{"n_experts": 128, "experts_per_token": 4, "hidden_act": "swiglu", "router_score": "sigmoid", "balance_bias": false, "init_std_router": 0.00874, "weight_decay": 0.037, "warmup_steps": 200, "schedule": "wsd"}
Below are experts of layer 4 (counted from 0) of a mixture-of-experts language model. Rows are named router (the router's row for the expert) and show model dimensions 0-111. Each number is 128 + 24 x the weight over its row's rms, rounded and kept within 0 to 255.
After each expert's rows: "raises" lists some tokens whose logits its average output raises strongly, later layers aside; "comes before" lists some tokens at least twice as common just after its tokens as in all text. This comes from a sample of Wikipedia text that the model never trained on. Tokens count by the router's weight.

# expert 47
router [149 123  96 126 102 114 142 116 141  99 175 119 128 153 150 163 138 146 129 112 148  51 148 117  88 128  77 174  94 122 125 113 113 152 129 160 105 155 138 117 136 134 106 123 148 147 142 125 135 135 122 118 137  93 153 132 104 100 145 157 127 153 112 108 110 155 156 140 122 146 161 136  98 127  95 123 141 127 151  88 111 141 154 156 103 118 154  76  81 152  93 132 109 143 110 171 154 128 112 120 145 154 111  98 127 108 157 135 119 198 141 143]
raises: "ch", "by", "2", "Pro", "play", "pro"
comes before: "1", "2", "0", "3", "4", "6"

# expert 71
router [180 155 104  78 111 101 139 154 160 107 123 113 104 142 131 165 142 130 110  90 138 123 169  99 134 137  85 169  99 123 126 114  89 125 157 145 111  72 129 145 126 123 117 155 124 145 175 167 136  89 137 114 123  96 108 129 136 105 151 146  95 145 125  99 123 122 152 112  97 129 118 124 134 155 120 130 131 141 123 102 116 153 140 113  99 100 144  80  95 108  83 158 136 115  86 151 154 118 131 147 133 116  90 100 132  77 118 105  96 158 105 115]
raises: "===", "==", "====", "K", "=", "- K"
comes before: "The", "\n\n", "==", "===", "\n", "="

# expert 121
router [156 116 123  99  89 136 118 137 168 104 132 126 128 154 151 139 162 159 100  92 129 106 159 105 142 141 107 157  97 132  98 104 115 188 122 167  95 110 123 111 150 169 124 151 126 142 158 166 103 123 141 125 139  98 138  97  95  82 124 148 110 164 145 119 108 142 174 150 107 158 115 150 101 156 129 154 148 122 177  97 109 136 125 128  95 132 139  92  76 124  90 148 110 130 125 147 128 102 126 122 153 120 101 109 166 100 132 122 120 149 113 116]
raises: " medal – third", "- Conservation status", " medal – second", "=====", " | FW", "|---|---|---|---"
comes before: " | ", "–", "2", "1", "; ", "0"

# expert 124
router [133 140 133 111  95 115 119 139 179 108 130 108 103 134 105 161 151 171 115 129 124 102 142 124 145 106  90 134 118 116 109  51 112 179 105 132 124 129 135 123 152 129 151 160 111 145 142 161 116 118 119 105 125 136 111  79 135  88 103 163 103 161 110  90 156 120 187 144 127 153 141 163 108 149 108 164 144 108 158  74 131 164 121 152 105 120 102 116 126 106 100 128 133 177 113 142 108 123 122 101 128 133 128 113 119 103 126 114 127 153 131 109]
raises: "\n", ".", " and a", " and", "==", " and "
comes before: ":", ": ", " | ", " |", ".", "2"

# expert 82
router [130 106 123  55 129 135 122 133 159  89 131 122 139 126 154 128 141 154  98 104 135  81 158 130 129 169 118 139 115 142 107  80  97 166 149 141 137 112 134 110 127 149 154 147 140 126 134 163 107 109 125 142  99 108 146 138 100 115 129 126 140 163 158 116 106 125 178 175 116 142 154 152  63 134  82 159 130 140 135  77 113 124 114 124  70 100  99 122 100 143 106 161 102 143 154 163 143 117 113 107 154 127 109 130 119  78 125 130 143 130 119 140]
raises: " -", " –", ",", "\n"
comes before: "–", ")", ".", " |", " | ", "),"

# expert 113
router [192 142 125  87 113 170 135 167 144  94 132 124 136 161 140 105 134 136  74 106 135 108 138 116 102 122 118 136 100 123 133 127 131 152 157 128 140 128 109 134 142 164 132 147 112 131 131 158 104 140 144 110 115 108 137 132  77 120 143 127 118 134 149 121 119 128 183 168 105 138 140 108  95 145 117 152 150 146 160  85 137 100 149 136 104 136 147 105 106 121 117 177 120 154 154 124 104 104 118 132 141 142  67 116 145 128 108 136 101 141 135 133]
raises: ",", " (", " the", ", in", ", ", " "
comes before: "2", ", the", "1", ",", ", he", " he"

# expert 15
router [177 141  71 124 142 117  98 162 187 118 158 137 121 139 136 128 140 140 106  88  94  81 168 122 156 155 107 165  90 144 116 136 102 154 145 149 143 131  96  99 130 180 119 133 115 131 136 154 119 138 157 138 136  80 105 129 109  87 128 140 127 160 148 109 125 136 167 130 111 190 121 170 126 135  82 120 142 141 156  80 131 112 130 138 102 124 138  81 105 160 120 135 133 167 139 158 135  95 138 137 139 116  85 118 148 113 154 139 151 184  77 133]
raises: "-", "|", "- ", "- L", "- R", "- C"
comes before: "| ", "-", "|", "- ", "  -", "- M"

# expert 32
router [154 115 126  96  94 134 123 138 168 101 129 121 136 156 152 132 162 159 100  97 122 101 166 113 142 140 107 160 101 135 103 110 111 186 129 168 102 105 124 110 147 171 118 155 127 145 159 156 102 119 142 122 140  97 137  98 103  81 116 139 110 168 139 110 108 137 171 148 107 154 109 156 100 158 129 149 145 123 172  95 110 141 125 124  96 138 135  93  76 114  91 146 118 134 118 150 130 102 126 121 146 124 100 108 170  99 134 111 121 154 113 113]
raises: " medal – second", "i =", "a =", " UTC+", "orship", "ing career"
comes before: "\n", "| ", "\n\n", "|", " |", "- "

# expert 87
router [183 144  92  94 127  99 132 167 172 116 126 114 109 140 122 157 137 140 111  65 132 107 177 101 145 149  95 168 103 129 129 111  91 116 169 143 126 101 114 130 124 115  97 148 112 141 173 164 136  99 141 141 106  92  99 125 129 111 140 150 118 120 124 101 117 123 183 114  99 141 116 126 129 145 107 134 129 145 123 104 119 153 156 116  87 119 155  71  79 121  93 146 141 128 103 151 146 130 128 144 137 106  97  93 145  86 132 110 110 166 106 102]
raises: "===", "- J", "- Born:", "-", "- K", "- B"
comes before: "| ", "The", "|", "==", "===", "-"

# expert 65
router [157 144 134 107 111 154 146 108 133 133 175 138 143 129 112 122 149 170  89  93 133  86 151 109 106 123  84 159 126 122 146 110 167 133 142 145 102 150 124 125 148 174 128 150 131 122 146 157 115 157 140  81 111 103 140 100 122  82 155 133  92 111 128 112 120 128 144 143 114 137 153 104  90 137 107 127 164 144 156 104 119  92 105 112  99 120 121  91 108 121 116 137 141 108 135 139 108 108 142 131 148 148  80 120 149 116 110 133 123 174  82 138]
raises: "2", "1", "-", "–", "5"
comes before: "1", "2", "19", ", ", "6", "18"

# expert 4
router [153 112 127 101  93 131 117 140 173 100 135 123 141 155 153 139 156 164  94  94 127 105 160 102 140 144 103 160 104 130  99 108 111 185 124 166  96 103 123 107 154 163 123 157 132 144 159 159 104 123 143 121 137 104 133 100 105  82 123 144 109 165 143 118 112 143 173 148 101 160 113 146  98 157 131 149 150 129 168 100 107 136 128 123  91 134 141  92  76 118  86 148 112 136 118 151 125  99 122 128 159 122 102 100 176  94 131 126 118 151 110 120]
raises: " ESPN", " United States.", " League."
comes before: "\n", "1", "2", "4", "3", "5"

# expert 86
router [180 144  86 102 141 111 111 149 189 106 152 115 129 150 124 117 141 147  84  84  99  93 172 126 159 136 108 162  87 136 108 137  99 144 150 154 123 132  83 112 134 174 123 140 114 133 135 153 116 142 158 134 129  87  97 126 109  74 137 155 132 160 152 118 124 130 174 120 107 191 114 156 128 138  99 118 135 139 149 100 123 111 122 142 111 122 140  78 110 164 111 127 135 165 150 179 139  96 144 131 145 127  84 119 141  97 155 127 144 183 106 121]
raises: "-", " ", "|", "- S", "- F", "- A"
comes before: "| ", "|", "-", "- ", "  -", "- M"

# expert 24
router [153 108 128  99  89 112 101 150 171  76 149 120 116 156 148 121 159 144 116  87 115 104 157 105 165 149 115 166 106 102  92  98 124 161 133 154 116 138 121 119 169 173  99 176 113 149 150 164  98 121 145  90 140  84  95 100 116 102 140 156 103 186 143 107 144 127 162 159 128 142 112 157 106 155 120 122 160 129 174  94 100 162 134 124  72 143 127 102  92 119 102 157 113 147 119 130 140 121 125  86 153 143 118 126 159  88 148 120 119 132 113 113]
raises: " |", " | ", " and", "'", "or", "h"
comes before: " | ", " |", ".", "\n", "% | ", ","

# expert 2
router [134  96 120 121  91 143 147 108 129  97 159 138 127 151 133 136 141 170 104 117 133  98 157 128 133 150 112 169  96 126 136 128  91 160 153 102 109 132 141 103 125 157 136 121 115 135 140 157 105 116 137 112 134  96 129 107 104 116 131 155 133 147 119 103  93 147 136 158 134 173 157 133 104 135 103 138 145 133 144  77 124 108 123 155  84 109 157 111 101 126  82 126  99 127 140 158 125 124 123 155 174 158 128 114 157  61 128 140  79 169 117 101]
raises: "0", "5", "3", "6", "1", "7"
comes before: "0", "1", "2", "3", "4", "6"

# expert 41
router [183 120 112 130 126 148 131 149 146  83 179 113 137 125 140 156 164 121 108 102 113 100 165 132 125 157 103 184 116 126 166 113 117 200 109 117 113 138 148 104 146 151 129 128  96 117 127 165 103 138 111 104 139 101 125 108 124  95 135 157  94 180 118 124 112 139 135 139 130 191 151 114 129 126 108 136 150 130 135  66 106 125 172 110  89 133 157 106 101 131 112 133 129 154 110 154 112 147 136 102 149 165 112 106 149 114  93 129 118 217  70 124]
raises: "13", "14", "20", "10", "19", "3"
comes before: "1", "2", "0", "3", "4", "6"